Below are experts of layer 3 (counted from 0) of a mixture-of-experts language model. Rows are named router (the router's row for the expert), down (a neuron's output weights, with its number) and show model dimensions 0-159. Each number is 500 + 25 x the weight over its row's rms, rounded and kept within 0 to 999. Numbers have three digits each.
Before each expert's rows: a language model's description of what the expert responds to; "raises" lists some tokens whose logits its average output raises strongly, later layers aside. This comes from a sample of Wikipedia text that the model never trained on.

# expert 42
Nouns for creative or intellectual output after possessives in biographies, like work, music, song, art, study, plus parentheses.
raises: "s", ",", " all", " ("
router:533527496506490487532488486516495501507520522494543541518518446557515498468451507515491499538482459510496465539492496480551548505504491494496508481543494523518488491463496547507488520508469473494478481538515475536517534496460501489486487488466538526499436480475500485502514509489515494539539509550503484525482528500493544501457531502548502516518479485500492518542478466511463490471512476505540500492465488513471461532558505470540514520498493518497482469505549512526481496482474501
down1:524516494422534492552552542514458497512449498457526495486468494451502501485492547538524465512520465518518525517481489454466483502487505472515500503545471531494519459497494501493460497493484473537509483464480500536476521528507507508497507467505484502497482533534475511468482481480510494484507502498498531517490514500505519506505507462444539516478497476538509534540513491546487499533515511548493496502533505494512476490524532454523499526471537463513507521483495530474450487531487504
down2:516503532551493504535501501471485507505492485490498500534484497499500533542468492480561495518511529502498549445448507482497502505484479443488526541482510484506541462477502531508475482498504485453513498504503508494483523492461513510457524538452488535484492490491524501525453506504463496517465527527467490487478510461542536480558504523553511465450534501501530494504490495519522503485463492472543490537461514470524517499555468535520520513502459501520506518514499503520518506497479501
down3:460566524550497527432502525455516483515512513525478480471502522493488482512532475511514498502463512543537441515482480523488461528533510520460506491501470542507504521428482501437492499470518523507478514478481469447475488495515511531507536510473511490527509501454484519549530481499508443496511503491481488509502461478531508499540512498496476527498538473451498499497509497503499486467491472516499517492485502468505494549520502503514508514501522488474502506501490524477458474532473518
down4:525488476468508528484506543473512472517476488547517503495490530528526507507526479502520525503528492520482466501534535491514516513513432511496472512504535496450483546527485497490483497502504460480527525488470501467482516526468495477514539475467494486507513489497522494493520484490489507525561485555499550490498514496493479466496500537430514507531469475484507497483499517514509519517473524481497502462578498442459467495525496524510538513557477517478463505490524476537501495536511486
down5:528496510490517550503520516453463535492536472477496498516469511514549542494450477462486491477500499513496533488515470459495527515465498526514533476497476524528521519498473482452522524470461495514542494453454476506488466529480497483479473514502473515518514508529518484497540521502522490480522472483499521496472486501490542548581459519539472538531498488475509497514510505521509483463507491524508529515520493459492487500505489486468503481518510504445445520470481463509489470476504510
down6:490486488495484492469493453544464489519523482471551497522474481513508493538424489485470506512481479494508495539485486519497476513477465506463514453514484522535495527522528455443488512461547487523555493514529487501516488492547480534532505478468527494572490497518516511477530502489513477466533537495494502527526496494496499457534521518481504477504479475516490512525495489566475513474460476473503501503513500504469524528519477463493512512494516521501504552467510533488509491536480492
down7:459486501488495475568514468525529524461480465454527533526472499494490481507501500497532476508542485488497490527490476481475497462540479546542495490506460522509469525522473497536480500508477528523537485528469476519454508485499485523526538558452500539532503490463532512513525506535495494516500532518477531457529517499515506490487570482488484503493542513494498473478501493491513502498519455497494506496537524505516529479514534517518460518547477445486526486508491459507498493479477499
down8:498483518515478481475524451518481501488473556536498473523545532485496533470501516486497489492514467515463546538521508510533478503491507506454540523542481520511519523497511486532480505509486505508497511525520484473502462493510504522472464516494509480533507526470473470466534485507497459489503496496503509510475521533446489530508515518534486514523490470502491498537528545586547487495487466531538448515516492527509514531501523523536482506508453523520465492496514469527482501508461446
down9:465533500491473502459474481467498474495510520488525484544484497512512519509510463493512503477478467477516514477504513522531462506509487468462527515435492462523477504489524521476529500480523503508467504523536495486531496474460463504498474490514525501519448474486477503456489534498411506520511502508484494527502505486471565511529492510499508534508513507547498446479514518481496490532500514502478544510558509471487463491496514458494447497528512526552502470460511514471469510487473499
down10:492513491509511474484537524503492489493475520507521493533474504494478484478519539518460502530501504507484487505484505523476487504511467507459468485462523458480531512470509560470493518461465499489513482477526494520495521463503489533475483493463467509502515545528499525478511471498474485431535521486494504493493552503507480465441460498482512448468429511476472490536549470485517462488530492483488498475534515490517481489443527473511502500482479497517531498480450510529466519481462502
down11:512512467506515514549535501487474546486545506521500499525537469500534543519523502511536463513516509468509482478488449510487519487509555499486513508489526469539494522518532474475462532495478496505503472510508513500479455468502478482479482555475501534514499492516521519428502513525504483494477483465483535488496488482533478489506456467519514505501515487501534471513489495525523537509488475541500541481516540498504513548435483526494505479508477485503505567553523470520531523510502471
down12:522545540532512462471504545486492461507496507527525458521512506507521510538533505530497514453506521508456474506496497486442479493499541503504500552446477530511506542435510482513466518520502490502494518449468504504509498463529522518452517487496485462500503485512484491450476499454504546502455512507494521475499475470529498522466555519562476485497514518485524502502503495515511457541511525468466515477534468509525488496499485481551501491495493495501487504458519488501510501501508479
down13:509471497456523448451527564457519482463518488531525505523487488489512498490476476440533507513503506442483485492474510498526483476490466498494485511499467477493526531496500465508500506473482500498487565516500526534512492504554527463544533496483518514493476459509507491509525506538514456476454502523509561542510484481490459512497499523485539499531503481452482497496516494495517495515467513487507455523521504464494536492495457491483472494489523496469469484473492488493502510535484554
down14:535507445501489496483496503479488476492519529474480475448511475503501540509507502498546519513547503528480513560483485457487491486497478508515503508485544488462512487508523480549502515496507504515514508510477498460487493504468533495506450485512506510502538503503510466519504508473485496554534497495558480476454505464525449503475474471527473486517498526545530473522489469496516493506536499541512509536504451518537493489495511550458454483475539514521484489526501492515457471444521534
down15:497511521505514523490467526548495535504519503480441475475496551469440495498487562488420541573495470520543515516501472478467481512509499509475493480494493509512481483468526511504482508499504483506461512499510538501514528477455507506449532484523531447529536469517523503548498472543503491496508463497502503496516489505496513489465526498472497510510553509505520522503487488534527496493500520505490538511492539487465513477479488492491529534520498498491519488501493491475551512514558501
down16:526514483555524494522451528548510498495525507531485489535551499536491539481524465489505509526526495489463501502547520528452500492512496502465520514517472540514464479524514555497498474500508515504494502532456422492490543504492520505486507531471500579502524499510489497489495486506487511518531491529483481546528493514495514528502476563522482464473520503543538530487507504498521457467514511519492516493493488521512451478538479515510518520536503518490508466487491501481530468514471502
down17:490513472513499514478491477488513556550480487502501506522495500534490472497476515519508468490497481497507575483500513553510493476477514476521488515519469472491512470455506479466496502521506454503513500477459526500518481504545501452507498486474516475527492517506503537447492512475513459503453487508469535531497473462436425507476495504486461447525487503525492495499474479530524508509552462548490526479526493497498488516475531521474466501492453509499514520496490458505512540512505511
down18:485527515513504472468516477459467498489455458466523495495490478484480520506492501513509452553526513451474444466524472529491508542449490483509500567473469478480496466571507463501528518500508472477471502521499497459473533464496505530489514480495507473474487500543511501456504455502522472493504467487518477479498505464481484527495500473501552510483517532512503515498513485541481501507496520507481507505471442492542459511474503478511476490532477487524509481483494505523479490522509549
down19:523442480499530505528514529478510502500523548527525518500448499496482471469452499489521454518463473528479514490535523458472493510558482521501489519475518538526528480524525470479503506469543513504459476469542480470523496461552514473496473507472550495519471492523517522537529493479484517499528440478501513494498506522497510506481521511495531477503492514488485474514520502548482475462497479453489495455489484492475538488487496504545502497500529473455488481447474487504474509492502496
down20:539534471537502489487511462481527466498482511468485472519478481502471501478461526525494462575514492493515511518520501481506499468491506482503527527520509515533507494470453505525459479492495505470552469532507498532486471459461504468503544459504486533528454522450488467515492495481502493493527493478482517480527495448503488519526513477470495503514509488533517525468467469526498474496475492480508470463515468472496494466494506471483494478519448520478473491528516558458509501478450472
down21:541537500489498485507502523456472519502504483532528507511495518444515500517497471480499511518482468526480493497533492482547512531502506468531538493476516521512518501521518501538477548539519531504502549499480467470505471454518466493479488499521501511458492527472488502521535543531445460482482519491474490515503507518505503463477490500520481533476483441479496513464484475473506512506482474538504545502523537541483478508516480481496492492528467563544483540525460513456486532506538513
down22:485508530480518480521452475479484517475486517446502496488551511527495480500502569494477502454484502498501511508514511525519487499536463509554511464482520503503496496492498458496523498456512513521457473469469459527479482528520498438512561459498478492457523500544477540533523471517468506494499487520524524478498476496510479496485531508485486495451487550490461496479517499512540533507522526524482496508473496505501524518540495466540531517499473491541516500545488489472499468504544478
down23:517488456501508488503499455538530495511513543487515539495484492477538500461473481475499529538448477516499486520477519487517468469532473548491485461513478473499468501462497511475516486514458486496509466536509485558487523454473490531515496514529476469503499469532437482486463533496509540518500499539531484479519472504501513513503510552533493482497493512492500488521463508518534535505517452506461518476508524495492491498518493474500488508524480571511511502440547499487503456490527487
down24:478471501489507507502525483488513492528533494508530508474498482481542497481503487511528503566504530503502527495486480543485458498455499500470508508453492498497492521521470474518491546505499475523471480553537530508467509507468540454476520514466483541521515516515524528498443490503524484469546517532485506498509473516492500488468462484562453491518468486564501504497511508515473475534474531451524487505527508493498497494490475531523493453525530504478535469540490477491532486524513454
down25:526477463520516496466495483526480496530476489523513492481498482501505485527514527559500537494520515480497490525524527477498477511545500500483491505489440507557491518460514529540517489524507460507477467506486502505509488504520492525505483546478480485481489524486488512511480539492593495485443506548492487458535457485489532446531509455524527477510496490471497499491517535532510496475502489478465504505527508518442456496519501484480495482518527549491486505465459462488485479477473513
down26:481478480534483465552464514471513510479531495489508504490500504470534541514470463503502530458471508492544533528522482517501516503508497496482467547538466526538486517467589500492490496483477523523473453509472492488534499479490456490550512485498540488481520496512453495534518516508495519495480503490469518453504507458485504513492516479462499536483522518467528471506525500537493496507550464486520515501495479497495496529536503508547519508480466523500558478475524509483519499527508546
down27:496467503443485531458471477498515498479441449520476493512504481494520486493500476506471478491477515494453488509526474519488546510518502496529472468484485489476468542511473540482477485476456513523505521472496521478517539496469521516480479500469493509516456508522513510502481504458551501544477510482480541524518517538494485487528474472492494507495508524508489540501454418517543509530457487487545456484533491501475486467472487514520476525497502513512473465523513523501489483549514481
down28:493550506496520540488535502519505490462516507530471481526472522511528502478460520506492475460510473506507518504497517483533468557515543503495521514482467501570480484520490490549521528503476508494467494470527483451488512513503463512512525486545496510538516514497462496489553499475529527482533451487480465498508538504505532510512504490488520457489493466464488491437485494485488498521510478491525526508504509475521541472509460498516506500545513508480536489473485547511578471492493480

# expert 19
Four-digit years after "in" or "(", and month names in dates, such as in 1976, Population (2004), 20 November.
raises: "–", ".", " –"
router:471460516530458496521516520537517499541537504503467497529509533489462491540463545537505523504512487500492498534526492502495469492540520495499519535517496462471508520505493479495496505522518522553533536491469547480513542519490523490504498461446484530475500497533496482496469534500506504518490496510473470511534525457474467452528538489514493511500498532500542521539483513482518539521542509468503485517484488546520524515543520492493472494520463522498533460482504498503473554456504461
down7:495463510501487535504492468511482491528494511484487537461496519477504510535467536522490517482520501527470502515538470488485497499545511514486533491509490461496499491460461449486464501531486486473527522504463551456520512531473530490495524494480499497504466565461472479462480507530515509527503536501476493509541511489480502467509533487477468499454509493484550474480499520546491503480505553477540479542500516492554497508534498479485510490503488487479558502465486543492504505451455484
down8:488455517452502484490521466505507503522540495479514491486516478506496481526497517486542473470486553505475505516570468505464505476510449505523488505562478477502470525559505497473505560480485531526533446499480502474463524518512486514509470474509497477488470482452463518510538470493509487513507469471514477505529493455462512464520503468513528510464482471498507490531495459486501518490532510501483493550475505487494528511508492497483451467451488535548505516506499506519481524483505501
down9:490535492467499524507502488499517517496503516546525498506518481499477460507472540509522529499497487552482530503488515484474511555470490526471448521489509457513504525517481504492561515509552508533500487517502508510464512463487489502498475548480515499517574517518485492492519516508494490556515521520464495482493456482524488519474509486482516461512459531539499527480470462481493475459515524470482475511537570492506510481484517500505508434476502530498502506470522488530487540478540472
down10:570523519468503492498547521507480487510508498514510501508525461530517486524546454519517519494496508463465512520485526491523504528495501567517499495547516517510521545477484462477493516506494510492516487508495474527509528508483547524525523487513464495495505547478568497498490539520501504522541478470486464479480516515494440532471540497516518523469484483467513504508504480443529508499530533506492521534548503510484527542491492493533484469499524486539539502464515534510525516472467488
down11:501497508571531558489481513475514520509502526516556530515495465469510521476510497489523469517471473495474502492502536498505501485506503470483483522491520483514498479517492505465503456502525559461508487495500535511478524483490521523499449475501484517450506540522509528516501521488490438508494519500508517515487512493522516531455449500497442453512457473465472521506491488499487464546495568486498468489525497502505501483508511508511492465521482530526478457519542529533505471507456471
down12:544513499501518463467490530515505546510511540521532531459503501506491478494473503481466526518481470483495544462484523553525520516535512508475491512546523519490514437528490514576524529501482505486526487503500562485524482473489477523503539514470542502518475511516534494476537491481481537492521518500504471500546477467487500535522480499490504481494510559446478454497507527501444505502499512470527501504512535513514490476507502511514527525497515478484526499498469476497474483487553527
down13:504491491518528466516500499515520470487484513499537557532530492487488469505489517492513475485485532537494553484526510537494514459525479508461478467527474508498498499473506512488462509497468497499486519532512491515545424539525499528484479453460514463517545490497531503442470470490490473437519546501489501498506497481516487538484471515535525501544487458505515489509457497463438472514518474526510506479519495500508482500507494447474501515520499493518501548519458501508483488507465512
down14:505436524482512477528478505494480462522487487501485520483493498490519470471531499492486518491511480518491515507528527489530470506520555511551523472528535535447515496496488488469473501482526518466457447484493494476501543476493527505478498511531474550546492434498484471539481524522487459493538499499489517505521464489533500478543510498537498493509507493526492493514539518465508514471514456489472510481485487517515484505449524505543551515546525491516455500475476486531479513519512467
down15:519494469481539526519492508518536532494510560530522462508507519517493553473520482488480518491497504494526473516503482498466505517496504498503477459521514485507482482499542504490462538474525505504505505528523538535529478510478475521485479472507515442511513516506510528498461514512493498486457445471547480524516468495515471539490463562464492482502477498497484503492521453457540519482537468578541542499492494527484496461505509518493533506505517529458473503490484497480480464460506509
down16:513487491476482480475470478529511499507485508511465487476519537483534505520555523528555511456517475504496464497464489523533475498479510493505552507507520488519525520507479455504478522484542517494490515523476505513453531484510540472543490459495481502498501501516486502487510536540474522506530518523492464472533539459521510477451490469505508520514510545533501490535494489499541537515460509496499505569465471552495530528476487524525461493485459499502505532526496512456508502489533535
down17:505462523505501503477455495521524485480507540526508526492538476474500473493483490502483509458475520481460522512500539495549480511525497520519532461450512503467506461518479514442465483474510477537495475478487484492473514514467469519534453515486501515449484481504505477501519484528511488496539528494545533525506533541499473444471511440467464493490502511477532492496478459507499551493533488491533520483470512479474506471500511462489509468461498487491510493431506484485493522527489504
down18:491489468501469451519485558503480482511541489475483547522494558551500513516448514530488515475512490494492500512518483506484486501535440539490498535492500499514498525519483461505475522508507528519553480499467544470489502516481508558544482537455515520481507518542507532477478532494475514467467512489490484479511497471482485499516501517492491490475515498511509515528492502473503527469466510480523509568481496500539493486561511485489480477516466513479497483495491498448452538502471460
down19:497524543484548480517486509510515477514515537497492483504488522475488495523517498511532488501499480498481531511526504507491484509538510516519485538521511487519504478516499501487533505520518537505525465459507500494500501526473502493560513486508491509529483496536486531472452549489524500517510489512508498537503499443520439439562506469518498508523492465485507471467528530525506480529472496504498506566491495488506486490524486494469495512545448533506541486489496499503581462522479423
down20:508515505487518501517496477512486462501482540517493502465494476498515511471514503484453463539535455491478495515465513487489518506448483531514445489464487482503510485504522479502451498478436468511432475505516467530464486488498547474489501531523506488489492514540501478537517471512496510498487496497491540476502503496507504516446512499464480441534488506485480490487538520530501526499498469498471544439517489481449518514459516501482520503538515500544477518510521506474477567511493522
down21:481521536489498520507541486513524487494501492534457461453484523432492507455489519556488463488500484513482493544548517513510509478482513499502511487543456516474505492532513485477513475502500509485479484457461515482489529489492514474464520501487484504459485512538532514496474537527434505506527534531507508498471460493492550490495519501466483513499530515477518521456528502513481528498552509508560502544535541520508481480527514501517509495538494479491507494480498532451542485517504472
down22:564497468458543513494471486454471502509515487519510478469529466518506488458445486479538549498483502498511535492534525495520507490503499454456465499513504498497462507490500510517484503507491497508482471524528560470515481492469531514512534459494477448507484489454481494499522481508491480518517478517509455499498485473489553497487483489473528523488485504485482536489540507462484502478499469520482568529496456504516525483525503513525469535470467515519450487554504505518494504530490470
down23:500533518476523530537521493496526529470434493487519455461490449464466497456500542452479492482502514488508498486482506514459509484500502478552492489474510558515494496487556491476517440465472484535502504492520460526553517464511537481470462506464507548517469497494526504524533503482493505514500511514500488501543440516488496501491504512526481511494506505489478488496497515495531459511479449498523490503487517463520518484461498526483513484490504474459515493546490489526554491494507479
down24:500508502505484532501535522508510535478521519488508507506528533504518482567505512508507508443541507495538500573477480513521475506513481485518497495491508513491523500516515499528457524450490502498496506482504542552507541504487513539527526476516561491518510508526490462538552534525545498459518519500489532549468483501504478487505529448502500545484509471510553480496552468503528482527513515523493474499513502507518470503526492478505502499507453494544505467507505463466508500463539506
down25:533515539489490494499519510492514462442478482480532487472498474482503467472526470468476452479470461477516499465489540506487482517490505489496485456444479498518509488480543508509511478478499477503460453513538478533481484481492456457495514522514530483528499505477500511506515473479517476504497467463481486464473496506467536539464485524511509476543536484481452513471501519511474485511451488511486496410500490487452482508447517461471489500491515480475467511507508503530505499488518490
down26:511472511532495482522492484499496549551547501506526515472501506499517493504527514491516485527522561503489508495506510485502508506524465517494497476489467524498527442467495461490488495531481482520543531479457502549560498502472476512535492498510556478496512519496529452495480509468485514481488505574444484494494482495519494505481542518509463520502456506496534529513519494487481505507529530528490534534499512502517502496457514491489482473509505477502539496506481415531464464504543509
down27:472469487515484537483532547468535498494545517527534501495506479539506501488518505511503497542499514490521543505466502521516477487471563496515459484539516470497461482486499509515491480474474513516495460551533456493512492513481474518490521480521481497516479519501521499468508535520538458546548507492515492519518472533521547517474480477519446503520489479484484463486515546497482505506430458469478470499460470487505466464557495535505475487507501497495505519469479498497499516492536483
down28:492495513497504506485489491470526548496480485520523515520464520486483478496493519513528510506505525493497501487526478520523510523493506491476504497519484505479472442493488494489486503501499475490521491503463490526523471533473454478472522510496515488480558524450495459510448519504471442487530484517522459498502495500504460543479494522558478496508524488533516500486539508504524445501540502447515525555489495469475520467529509457509483503473438500517510481503511490483457413514494550
down29:511493490503523518501510539471501509456516539497490500518477521448523550491516523513500474513461502470471494489536516454523527519504500502528506477467454501526447514456486536503536510488506509536513503521520481540522484515523498500475496503520479502495528508535478478517515482492465480477489455449482507460525491543500565520472520546481521516463464525511477502570482516527501474502515505541504473487525476449522504512485478495521525496430494524467472493508493504534497501500532502
down30:470495519493512499501512470498446540458535455490524512455511475508502431538512503504523505499472463496498518471435484514512519544475500481511534485524478488512481462507494482507501502521522485522517560486433536520504470500529495479510525471489475535481469529534489540490488513466490455490475494491515529506521531486523491490522461483466456474482484488495499498479471521503509521486525459506491527554523477499518491520472535502485550504488530528501546498495461510503499522484458487
down31:493470493506474508524563501492487504476514526527513459462500485491472500474502521501508468477460515460514531492543477512536497501496507481418574508507473498543512467536481521474506511471499524513514512498529491522480495471500527506460522546522514501531467502490529492475499477518518536467511506509541531497497526496480490529524529483546521480453503453519490490504514516509472476478459551502521562473476486503497468512485555519506499515495550520490485507511464477502484502487509470
down32:502498453478469486560485491465469489468489500506510518528533488501487499494508549493457482497506534513459503496476469511552502504519493458517507452505504561487507458498503478492475474484477511511481513451557495507529519492501527462469485475494531516481513496515497497514495508523492507523444501552507494490473468479498534508518496501460510530487505499514485503466501455468521555497484521480524492463502472538544539521492516449485489568519495530488500506510491455519495478472494451
down33:501469491501493528476476556487497493514503510509473501526483493515470503550521459471503491509510519452492493503506446537517451524537491492521471492484524508524479527514526467536498512542512502474532511496475476495521508470472481483488488498455487493518516485504521453513494540484503540461551549531546521499481526501485510496492514463484518515451485486510511516506527502528512515515513514490528517450513475520524555504502546510503484568527469432505547484486470515511500490457510482
down34:520518439538508493500447508483479478481468525517517487449510477483507465529534513512468515516516497450483502520516520477475512491507521544455520532495530499466490498488495492487517461506488533522502508553501517515492518512469480522496481531506439519528543475472485546480461499503492488479527473520544491510502529521472550531497468474517534466530536467480486493493496528533494513511508474550514497520488501487442510483519505485516506475528540544538528501536507517509483482540499474

# expert 17
Leading whole-number tokens in tables and statistics, often after a pipe or parenthesis, such as 2, 105, 60, seven.
raises: ".", "\"", "-", ",", " in", " the"
router:437457501471529521485501489541499500514472509502508488507514489464473514541449534532526491512507527488519470497502469523521488476455517506528504468497462512503470472434489475495510461490516473532492525475464464482525509494507469504464488441510486516471509486451505459501516492528507454521492491469501519511508499468531522459497501497495529494487520473521491463515505494537482512503557515503500517519481526513457493470494492497432512487535457441519499483472530495485529459495505499
down1:497516522479490521521525460500534515517482495510482484479483496519526511481484446516515462479516492509528477482473512496510558521480439494460523525504535496504481507521464514492499513494504493472465531516487441495481504512483486486525461472479490472486541525534529518484522487469504506472472533527507485488500493528512480508486542535496485531483504511518468517531503537473568451517526467512477488455518497462454523546464498498520527512534545493490501532456453547518499481520496472
down2:479520526488543476507482453476486519471514477530482538531479496526484496473520489507469487499513503485506484501473521491542533498499465507492494469506495525518538517544498479509516503524491530460535507497496501503484511501555464526532471506561510479534530476531533528539535486513546502501467520486521511479457524453465504504462540507477497497524477526478532540464497486530523491462524515537545480470472477541499495500498510517487515481516471511537446516489502529497483443511514456
down3:449512491494502545529466476514530470530485508524461533494519491509478549503504521562520528520458513500497470471516445469520503537479547498517513470480467515473489454507488495459496548442487488543514501507480506523527517511502462485457483512542468503491509509446498523506494481504495492520518516526482525486515518494494482480535476466478539495519492502518520485472510479515469500488535461460472490480522496486516512512486537469488524487501476480533530510512500494491540426498536482
down4:487510449516534526504533499493528457502471557544497482463534502524445468554512482528499478492538474527524523509516523477499474486520484484523499495554494468504523500502455510531527490520458510509494556498510531508518499504546550471483508472518511517508503518464528554515510501537500496465517495495507481526493519419483474540505490486496524497505484515483498460500475537485518509492528493490469492490507477544487514485497467550481517534521485486521541513495538494485496499508539483
down5:475485481474491472513492457514448511499545541462504515539534509495482539523477455529492519507549531464512469510513519516458498502503522484496489476487511490537488517523499507484471481497516524521525487504511512501434518527520499531483504509500519487485538457513536449553511556546510506470501506514499511494487522511472526537566508521485483492451519503511515527528458476520517503494543501496522529502502520506472519507488473544491532516516458518467472475503487537521449523525486493
down6:491454513507501482492457550490505489500490496503457521474451480497502531511486491545478517481488509497564492511509493533515503466510491535511475539492523518510468495493465488453491514513475510504564510493477464494484516511518508449494468505501514485510527480481511500490521510484478528480482510526467509495482480522495488484467513473513544486540492391517498496455539499495556505482534530476490479451506523522502532487511507489479497483480551498514487518473511522518446518461485479
down7:467454472499550533519460548503535515501509477457501536455512533536495543516509493496503507503514502502488478505529442492530535529477483462462498516531487525473479502480525530507453562479498473525458528485471493453525506479477458529498474434512500539510489498506507502516497538522528490519485506497526514483516505497509497487495529474538551522518500504486511524509507510484523518497474535534492533551485515499524494524537465522506530513538535521495492528503511497493537483505528472
down8:472538480466512535452496503454454488537522537490459534519525501491522509530485517496469532542485530534529531469469467505500545506502474463494509543500499531480483464513496538526505492521469488475488483495499498474493467538501515487514525486504534515481471487503511502521497498525544531482520500533483486537516540556472500495505508511515487521516530442486490489489461490486518484477524526532537522459533524520552449538516507521495552511479543506518479506522487477520499507471504512
down9:525531461482538531539453488504480513460501529480469482496520544520488497499518515556480485454497510479503527511538475558483532508512498456516498525483474486509478509445525488490522498476502476481502499479486498536481433551508530505507494526529480460456538542485526487524475499502501519490500487466506451492479534470490513482482519508504487484512537511539550491543488527479498496495478502469486508509462497517552480504502524451470491501521503467479539538501522479531528493492489501
down10:496492465514533482473500476472541526475502500442495469496498490460501460481531481491534497508510522460506506487491484489544562554505526472507500497490531494469501491463483481492496498475508524514516557536487498467507482546485553475471523512488447509506501480524529456510516508479481528520474445490483491487476497480507513524456495519499506517539561499523529520496502501472554508501505474472517469512461485471457508498544500498479486482508509510498528543556503496489492519531532536
down11:538509500473539519517503497541525457467487472494498539529492505552511466496490505513483509524507501524487528503497510477534489477494498527507468488538510517492494492483488519538503486491510508485517485522501464496497468520486488514517521493481478504469522452538536512499562511501488530525494446506529502513526481499449533555549520486473527448487484473473471511474461503508467481457508493482505521450509546494527512491531468535477503479503506468484453503544507562532496513519440501
down12:526500487547489458507517499513495507479536514496408536544504507482457495522481523533507483528514513519535427469530523504518494477553542504540512524512484497564508479514485477475480506510506482548514529542518496500501486497507455496478498531469483470484502480492498505497526523465554499484517472527485552508458507505460546498496492474521472501459493521530506537528492511517466489514475477512513484498471526491484486481511481519504512505482516486478547512460502496503484523469508476
down13:513458449515500510493472570511489503491483469480513515484520522547516526489484461496481492513506459473497480477511515521494506512521469489502468440511497511473496515510492536479513500523498541495497503491522499482515500455477476493504514483487488492482472514547542478515487489509467513457495489458502477489485519494513516484477535470522482501491478526500519510464486528443509455492494526453527493486526475534490502451490483472510482473426542547452482509526528571489455477501520511
down14:517495486476464454507510543504489487493471470526485487478495500524507523459478516505482476466469493542494527501452486494532533483473526483464461513535486532500492492506501495494473534540517488542521507464541514469515527473515495475515541505534479502524519495503468494514498497510508489493533474522469520450549563474511496490479510454488527505503514500489439461505503475544509497521445479520502517506467440530502515471472460508488455501514478527538540509495529481500497472466496517
down15:522546523469528447513480531524537483503486494500476519493529462482475470525501451498457490487435464524534515522541483496494496550504519518508508547515555495500487503469499503504535492518509506498499531478485475500483488476538516530547491493508486520487514524503522529523500475518541531511500513529501467488486521470492517471497469507428514492491518510494495511522495543496469528484457459494499472508515477472489499511523500456515497478541536496484534549546534528439480501510509495
down16:519463496495533474449501484501458475509503520506495526517555518494486526519497470512556513486528559498440509493497487488468493488532524475493485495526488482506493466520512502556482490486483485491511511551493472496512497537523484478460479558497495501476458449489508486507459492542518513479482466476499512505504485488503482481506499535513549479487504524563511483523511489554519496530535503493495491520494517534501512515476444510485565490497512458502501497551492549467489518471512527
down17:510484491512511505489494448506490491523509504487486499523543512460513506504497474546539563479505515519495465516496514512513486470501499524513502457479471450476502474442490443491529487499529514506478497512476489516543467518534527462502476499532520457479474526514551505537493524515492498474490473549510503500524517467493494496476524532482495505499476525544482481516502516556538478551500506464519488483530519520482514537525460510468539452474498446484551507531496498502484511465509484
down18:510493447451488503479484500521511484541491470482470479483551455500497512538477517500471510494475502513527523531517543492494522501467518505491485513564488521523492491468447531500503527524530496514472515497495503551527527485490516454481515501480473489508448466532438513475456513459500462474512496514499489481514514514497514482524488488517543500496493533501509526487491502530508499532537553500459456475526481507454497479565520488503498531516469485493464483522457484514501502540482511
down19:492450491486498520497489510508515484478515483454488509562507493549449504521524517507474496484512508498500509490520536499487495544516465484499523533506502518510544531557491519484490461494478486525524478503509531517536545495509486533515503460486490513452519522472452533491476537500489490538480476510468475519523492505479500476481542515531478527519453472512503498483471487467498531462478457513512462473432488515520514506476523499539476499483502501468568486492469525511493534513466462
down20:527507518467523541538449474486457506529499499475475517478560458499524480540536467514490517491531496486485538474487516521513423518515508485490515459516449498490494500523470507491504563501523523497527483518492509495480495516508521501511490492510478459513506437475510478466500494466545511480515522564482489481494454498497509532517505461532490488480498521538521501506515515524516461525447465515477498474477509520511489505492493517508526444504503519474496482432511510482489509491494517
down21:504470474491513525477541531516514461446487576478534517461535473516498517488513515476529510490475540490476537515511506489501502455480481507552521487510479523528525517489486483515492505495483537452482487486445511518521425530488497470532501496524509500469498536511531485496504479530539546502552495515460494487464495488517490474496517493502496524485471520539496543526498505546470516469475502492477525537515506510533533494469510499473467531511521495521510499470508550524489526500476520
down22:454542506505452522457469527532529493503532487523523509462498502511506454519480460499508481482517488543493454557510476510494478497497548528531535487504483502501503461511501457547528497502482499543521481484522510491530509519499497523464495481546467469481513529482497570504519468477512517492494534523507525517476496499474520526481521477505514518457507489552484504487529493508444458524546487550478525535516511506524464502482503496488490505478514492468438525501479510499520477513485511
down23:432457501493542528493498491521488502503524478477491518511513501498525543481560557507535489518492516503525482505504471456494511502516503475495494477477480503520494472476453525540504520452498456503510529497500481459497551467498498502491476485457510524481496512540535493493505457528506474501509463507489530502524535489517469492510524511526512492531526470516501512494455527495493577474521524466490473436471512505512517512480506484455485500492478547535500559474506511480524522508517480
down24:529543499451500504521533539494528525488526419494497492461528499551512539488506507532447468524496452517496499513467498546494536495491495506498540481535559519509518517526513487471483510486529514485491515510557507542503489485526486536556499517534525496500520519472507548473517480464490493484525503495481483485509518532522490502500452461514485504518522504477487466509529459478465493498456517500473485496458523465502487507481532527523488480495513522500483491504462498541458491496483488
down25:467488459505465532450541480515452500481459523461508459495526523502537522515516492509513509507531529481493491508514520535517469464465465487457534534497522507500504483424478472537505499521491472526466519520501445492493466505481532523509471471477508522458522538490530486495442487512527499482492480497524507505485505452489515508491486527521455510509492500479532522508537524496490541463499516510521512504521501497477525483506497496528559514497511490468524549520513490534516461486510459
down26:496515494515510499504535492526499468506470478520519542487480506546502531456528550470517514482523538491512495508526490496519509465467506467470487542504530526461504529514478488446488518487535444520445526499535567501459516501479493488502484473531477489501515498495523521483508489523505499459528518454511490487447532527493471498496489513509502428458484476486497504490485520524494505527464465485445507487483463497498496492525527435508491493479513498500529511491474512536496547494534509
down27:486525496488503508502455471518484421480495485530517470472483491446554509540509538508479483511532438473510506435481470503525480488527529468518518499507497476541498515495495471522525534504523473497534536517509477487517431533479541485501510468544491474488499535516534507522483521477515516491528508468518522504509510525511533524505518502504476495515494481488486498486516498553545492468491524499479465467552517481485511546513516489470530516521522463506528512516507516490473510525525523
down28:471459512452507481489478458508503496482471531532518526516481506503481523482514508485507492550474507471476513532519469482514440478510491492504531502432487503522463479492507459478473507473444508519476510528511486505517543486505526460495487493542522506534457488456492492510516495477512512537524494487502498522516489548546545463515493488472449474478501462486473489508526481521509513519483528541517539583502491490526495505492535507488496495500541479507544539500516479479489511515498531